{
  "d_expert": 1760,
  "router_score": "softmax",
  "lr_router": 0.000467,
  "norm": "rmsnorm",
  "norm_eps": 1e-05,
  "tie_word_embeddings": "early",
  "optimizer": "muon",
  "beta1": 0.93,
  "max_seq_len": 768
}
Below are experts of layer 4 (counted from 0) of a mixture-of-experts language model. Rows are named router (the router's row for the expert), up (a neuron's input weights, with its number) and show model dimensions 280-335. Each number is 128 + 24 x the weight over its row's rms, rounded and kept within 0 to 255.
Before each expert's rows: "gets" lists some tokens that make up at least twice as much of what it gets as of all text. This comes from a sample of Wikipedia text that the model never trained on. Tokens count by the router's weight.

# expert 2
gets: ",", " (", ":", " and", " was", ")"
router [ 88 129 108 130 116 105 122 110 128 110 120 115 120 117 137 126 174 133 118 107 143 109 131 159 151 160 153 113 100 138 152 151 146 111 139 108  94 113 143 137 172 162 168 102  87 114 160 130  96 124 130 123  98 154 107 143]
up0 [ 97 167 168 161 133 105 107  85 129 129 132 122 144 191 122 136 121 159 132 119 135 173 108 166  98 139 117 158 112 110 133 121 163 129 178 124 154 119 217 156 144 101 150 114 130 109 108 134 148  94 157 125 137 176 126 138]
up1 [101 140  94  82 118 137 135 136 116  94 156 112 115 148 103 128 176 102 153 123 121 159 140 168 107 149 105 155 114 109 174 113 128  91 157 163 137 131 164 112 103 159 129 145 124 161 108 119 118  80 171 131 115 121 141 113]
up2 [118 125 120 180  96 144 104 130 158 103 168 127 116 117 120 120 127 134  98 159 122 151  89 139 124  78 126  88 115 124 126 140 112 112 100 103 131 121 180  93 163 146 109 154  80 120 130 112 144 105 103  84 112  93 145 128]
up3 [122  80 192 115 123 148 136 134 155 134 160 119 115 186 138 129 165 141 100  81 152  97 111  92  94 117 125  97 161  98 144 117 111 155 137 156 138 161 134  74 114  95 107 146 151 150 119 146 113 137 134 151 115 116 149 131]
up4 [114 113 165 131 101 145 118  82 174 124 152 117 121 129 110 140 152 138 140 110 105 167 135 159 143 117 125 171 115 105 138 159 161 142 145 113 116 103 161 100 130 118 123 110 127 116 124 150  54  96 148 114  94 111 113 151]
up5 [113 130 119 135 131 106  99 138 114 137 166 159 144  88 164 113 135 123  90 128 138 132  92 163 102 110 118  88 136 149 130 100 157 121 114 137 178  99 141 131 103 138 170 116 107 113 105 118  99 126 104 103 116 120 112 121]
up6 [125 168 130 132 160 150 111 135 141  89 166 111 109  96 156 138  83 115  64 146 132 110 120 145 136 129 100 157 128  83 130 113 147 112 180 112 134  99 134 102 120 121 128 131 168  87  94 151 124 126 140 144 123 133 120 130]
up7 [144 122 121 142 132 108  99 147 111 135 137 174 139 101 128 132 184 131 195 111  99 136 148 139 111  87 134 105 155  99 137 127 139 153 150 137 113  86 164 132 126  98 138 112 162 131 104  88 151 164 144 129 138 129 145 123]
up8 [138 168 108 126 121 152 158  89 118 144 163 101 130 134 118 129  96 136  71 144 135 135 146 122 141 106 116 130 145 174 150 112 110 122 115 142 124 102 176 119 122 122 147 118 103  99 112 174 151 139 101 148 101 154 127 143]
up9 [ 94 113 135 113 140 157  73  86 152 118 105 123 105 183 152  93 145 126 161 110 131 107 120 117 101 116  92 105 144 129 148 159 144 151 136 104 144 131 124 147 118  86 136 117 136 119 106 113 125 158 131 129 131 158 112 128]
up10 [ 65 145 111 126 133 148 116 163 118 129 144 163 139 172  61 116 156 113 103 114 134 148  98 117 133 115 177 128  97 111 114  90 158 129 148 163 126 128 133 108 105 143 107 158 161 123  90 139 173  90 146 140 132 115 127 109]
up11 [ 95 155 122 127 109 143 122 133 121 127 185 143 113 133 138 104 154 106  77 142 145 133 153 150 140 140 110 119 126 117  96 153 147  82 147  96 109 152 105 131 114 154 123 115 104 129 133 156 143 133 165 107 154 118  89 100]
up12 [151 125 139 123 118 136 142 156 129 137 139 135 145 134 138 120 127 133 152  84  87 127 102 139 137 133 145 152 134 131  89 157 116 130 142 101 155 180 164 131 135 110 136 141 144 137 111 133 161 131  79 155 178 108 145 115]
up13 [109 177 117 163 142 134 126 142  86  88 141 147 128 127  97 137 107 113 119 129 157 128 134 108 156 132 147 133 141 104 148 110 162 118 172 116 101 122  77 144 136 145 128 149  97 162 127 100 115 124 134 149 118 100 118 153]
up14 [127 121 102 103  87 154 163 163 107 169 124  67 147 143 108 114 116 105 132 115 109 154 104 154 117 112 118 133 122 155 123 153 176 109 159 145 112 182  85 110 122 142 128  99 120 115 106 140 143 127  88 130 117 102 124 111]
up15 [144 158 121 133 149 111 165 109 170 145 136 140  85 156 150 137 105 140 142 120 114 112 124 135 133 158 130  98 148  78 105 172 100 106 101 139 146 139 150 138  80 149 132 123 111 140 100 100 165 110 142 157 116 134 127 103]
up16 [ 65 149 109 119 150  89 176 158 119 133 138 137 115 127 152 117 121  95 152 154 122 139 146 171 115 135 116 159 141 163 154 154 144 121 116 146 121 163 125 160 156 140 171 161 135 126  87  96 119 107 153  96 129 152 148 104]
up17 [ 89 138  86 148 112 121 110  91 126 121 114 126 149 175  86 141 132 156 105  92 127 153  80 159 143  87 175 123 122 180 124 130 103 121 134 134 126 131 102 151 128 114 106  67  97 135 110 127 146 126 137 172 142 124 137  99]

# expert 3
gets: " |\n", "\n", "201", "1", "–", "200"
router [116 131 101 145 111 140 138 113 153 139 131 175  85 153 120 165 116 149 130 167 127 197 132 145 125 101 129 107 139 119 124 100 124 175 150 162 128 161 110 114 129 104 110 137 149 152  95 115 135 169 121 139 137 161 121 125]
up0 [118 125 115 117 152 157 142 147 114 127 179 108 149 139 118 133 102 153 142 108  96 122 142 152 143 134 103 126 170 150 148 143 145 108 160 116 124 103 129 124 186  79 206 171 157  99  95 141 110 114 155  99 153 114 157 133]
up1 [107 140 120 100 182 136 111 125 108 133 141 106 156 138 128 119  92 116 162 123  98 134 111 113 112 159  81 161 118 104 148  84  86 147 137 127 169 108 126 110 159  86 114 127 154  81 131 141 114 150 133 134 173  96 123 118]
up2 [168 132  99 143 130 123 131 156 128 137 143 103 166 125 119  99 187 122 105 117 157 168 165 172 128 141 175 139 141  92 148 136 119 116 106 129 169 124 180 155  95 115  96 141  88  96 165 144  66  93 152 144 122  99  84 113]
up3 [105 125 170 128 137 113 124 146 137 142 123 125 152 159 155 159 136 104 174 151 116 118 148 119 124 173 114 150 126 107 119  99  61 140 165 194 147 142 155 133 126 114 177 151 147 173 162 108 123 140  79 153 132 131 115 152]
up4 [153 116 106 144 131 138 135 155 125 131 134  98  89 160  92 146 159 181 120 134 126 145 116 103 128 112 133  80 120 177 113 176 168 113 126 146 158 136 146 116  96 127 134 100 113 112 106 115 138 152 125 125 133 133 118 125]
up5 [138 136 103 133 128 141 168 104 160 143 148 152 101 156 133 143 109  94 119  85 126 141 101 118  72 138 146 129 149 126 112 140  89 105 112 137 122 138 113 130  93 103 132 148 124  99 128 118  91 163 117  80 118 155 115  98]
up6 [123 127 119 116 154 108 155 138 160 121 101 114 133 104 115 134 135 182 134 139 162 118 135 128 143 135 105 116 137 138 133  91 113 150 144 104 112 120 113 156 121 162 113 122  98 150 165  88 147 131 131 103  98 133 119 123]
up7 [ 94 140  94 114 204 103 159 106 130 134 140 126 133 135 164 143 150 148  93 123 105 116 136 148 147 135 129  95 121 153 127 153 138 155  99 120 165 144 124 107 127 130 155 128 166  95 117 129 130 129 132 119 154 120 116 113]
up8 [115  95 120 131  98 104 164 100 128  96 126 102 115 151 125 166 150 139 158 155  94 150 117 118 127  99 118 121 146 141  44 138  99 123 122 114 162 133 119 150 111  97 130 157 116 166 138 163 112 127 137 125 128 115 132 114]
up9 [149 128 132 136 125 160 101 187 146 124 152  79 133 171 156 111  65 123 155 112 142  98 146 129 125 118 114 147 132 154 100 133 145 130 136  90 135 149 128 116 135 137 133  96 117  76 120  85 143 129 121 182 159 113  89 136]
up10 [114 117 126 113 118 150 126 119  94  92 119 108 113 106 129 166 120 149 120  89 156  84 126 147 135 166 116 117 118 164 118 153  79 147 102 135 138 118  91 115 165 119 145 114 151 102 107 116 133 132 162 108 147 132 145 148]
up11 [139 139 121 125 148 116 174 140 105  73 142 121  63  99 122 158 128 105 163 120 138 161 147 100 115 125 133 150 152 137 115 111 121 139 111 138 158 122 120 150  76 127  40 104 194 148 131 119  95 140 129 118 141 149 162 147]
up12 [104  97 146 115 140 124 105 120 134 122 152  91 105 170 124 149 148  73 117 136 118 148 143 136  97 131 115 116  97  88 123 152 160 121 115 117  61 166  94 168 130 122  99 133 160 136 109 167 140 161 123 126 162 179 119 137]
up13 [140  92 166 150 121 118 110  99 163 138 138  99 140 122 113 124 141 141 135  79 140 144 126 163 145 133 109 128 126 125 122 150 116 126 118 116 104  98  86 109 108 128 130 125 120 123 117 116 128 132 103 175 121 118 131 151]
up14 [142 143 128 148 126  95  94 133 117 156 131 115 126 144 108 121 144 127 118 106 123 156 148 159 117 139 107 146 143 117 145 143 158 122 174 128 169 135 153 165 132 114 126 161 133 145  86 142 164 147 126 141 136 143 111 138]
up15 [146  83 119 118 140 125 123 154 113 135  80 107 139 116  86 116 130 138  87 121  96 151 130  77 132 108 148 113 111  72  89 146 172 104 101 124 106 125 144 106 160  99 155 106 120 140  86 151 148 141 145 158 112 126 135 138]
up16 [ 86 175 143 161 161  98 134 111  92 151  91 118 117 114 135 119 111 134 150  84 122 114 129 125 111 125  92 121  96  99 124 153 137  82  92 112 127 131  97 123 104 170 125 153 102 155 145 103 129 122 117 133 133 104 111 142]
up17 [164 116 132 144 147 105  85 143 120 139 121 118 155 132 122 139 120 132 149 128 107 119 143 118 135 107  86 144 128 125 117 121 114 137  88 146 121  84 100 135 124 137 152  73 109 114 113 122 110 165 121 188  83 121 142 185]

# expert 0
gets: " the", " of", " ", "-", " to", " in"
router [177 121 134 137 114 149 105 155 126 124 143 114 157 109 109 112 137 109 141 128 152 116 122  74 124 113 106 140 141 131 100 119 162 155 104 121 163 148 112 124  97  81  85 148 147 142 128 114 128 147 131 167 177  98 179 132]
up0 [120 132 147 148  99 165 131  95 144 141 111 135 140 131 130 121 147 112 117  84 114 124 150 125 142 132 151 126 123  85 153 148 155 123 150 133 170  83  91 136 167 108 115 111 147  77 140 187 148 113 172 114 122 130 116 146]
up1 [113 171 138 117 154 119 136  95 117 140 130 128 107  86  98 104 155 132 122 124 112 150  88 125 183 155 121  94 150 115 131 115 100  99 130 134 135 103 127 138 135 127 132 152 159 168  85 117 178 163 127 153 125  99 116 121]
up2 [ 96  90 134  99 105 134 134 140 106 151 148 129 141 126 173 147 124 143 108  82 120 119 164  93 130  99  96 103 122  94 152 103 129 181 180 119 168 118 133 146 123 133  98 141 162 107 146 137 134 135 108 150 113 121 166 134]
up3 [128 142  96  83 129 160 140 138 117 133 151 138 143 151  97 144 148 128 134 167  79 139 125 129 114 136 114 115 138  90 139 148 149 132  94 150 145 174 148 117 128 110 123 142 151 102 102 141 179 151 158 158 148 140 144 102]
up4 [141 140 113  92 123 130 142 107 143 141 146 146  86 100 114 152 123 162 125 146 185 116 131 129 127 110 130 127 131  82 125 148 132 145 129 141 148 113 107 148 161  89 176 162 138 181  65 146 173 128 156 120 113 120 145 130]
up5 [150 141 167 141 125 120 115 135 135 121 120 123 168 120 140 161 110 154 119 116 132 116 115 131 101 154 120 115 120 110 129 135 148 127 107  89 103  95 117 146 124  79 141 180 139 121 125  82 122 132 156 128 164 167  80 110]
up6 [ 99 141 104 119 118  97 106 162 114 116 123 113 127 113 107 136  82 115 171 134 103  91 103  85 125 104 127 135 164 164 124  98 165 142 137 133 138 111 142 114 112 147 111 121 118 137 150 115 133 135 152 135 137 114  90 181]
up7 [139 142 125 172 127 116  79 104 108  98 127 127 150 123 115  97 154  88 147  96 130 118  67 158  97  99  86 140 135  90 128 108 127 135 141 123 140 127 180 112 138 144 157 135 100 158 161 147 157 120  73 143 152 143 127 110]
up8 [138 117 176 111 119 154  96 132  91 112 176 118 124 130 110  86 142 136  47 138 148 125 108 115  98 149  69 131 129 117 150 136 130 110  85 146 125 154 125 166 152 140 122 127 113 139 117 170 124 114 102 133 115 117  99 125]
up9 [ 72 148  96 168 110  99 138 157 125 138 118 124 146 161 161 123 128 184 153 103 112 138 112 118  86 123 121 141 139 146 117 209 172  90 146  73 123 150 136 150 109 138 112  90 150 126 136 102 125 111 146 121 110 181 124 173]
up10 [158 118 126 121 163 153 103 115 144 173  94 120 139 121 113 145 126 144 137 132 135  88 128 152 125 149 129 128 158 147 146 115 133 138 123 119 141  90 141 131 121 115 106 124 137 119 136 135 122 102 134 105 123 102 162 174]
up11 [144 120  96 103 165  86 144 104 114 177 114  92 115 167  86 162  99 129 153 118 115  74  98 122 133 138 166 141 110 180 134  94  80 139 102 135 122 109 158 135 174 108 138 120 110 115 117 122 125 140  98 102 140 124 103 153]
up12 [182 164 134 123  93 101 121 141 138 137 177 133 130 176 116 154 148 140 128 130 164  84 131  92  76 138 117 183 121 151 105 141 119 155 143 125 140 131 124 121 130 137 146 148 134 136 162 110 102 125 143 109 149 136  99 126]
up13 [111 118 101 123 147 165 128 138 139 129 134 104 139 157 123 116 144 147 122 150 147 158 156 100 113 100 130 121 159 179 147 132 130 149  87 115 118 172  90 141 126  95 121 122 130 119 137 106 126 170 113  50 135 137 126 138]
up14 [165 126 124 162 110  86  97 111 119 160 137 145 135 138 155 143 119 157 134 139 127 125 119 143 128 127 121 158 102 150  93 106 133 109 130 121 102 146 170 132 121 155  95 105 142 148 119  88 120 143 162 164 143 160  95 135]
up15 [111 170 117 127 200 154 154 140 135 113 170  97 119 113 122 152 122 126 109 145  96 134 126 151  84 163 131 129 170 122 103 126 101 119 172 114 135 101 143 136 140 107 135 101 107 130 173 164 145 126 142 151 129 144 136 142]
up16 [119 137 116  73 147 132 115 137  87 128 176 133 119 126  70 121 166 107 156 117 148 101  89 160 125 144 166 128  82 138  91 174 125 119 128  96 141 162 105  85 100 154  96 135 107 137 111 131 123 144 109 157 111 146 144 167]
up17 [159 139 120  95 115 116 163 162 136 109 126 125 144 122 147 128 101 108 158 116 160 131 111 139 130 128  73 128 140 104  84 155 160 136 110 139 100 125 129 114 129 145 128  95 150 135 144 114 126 147 140 130 126 155 147 145]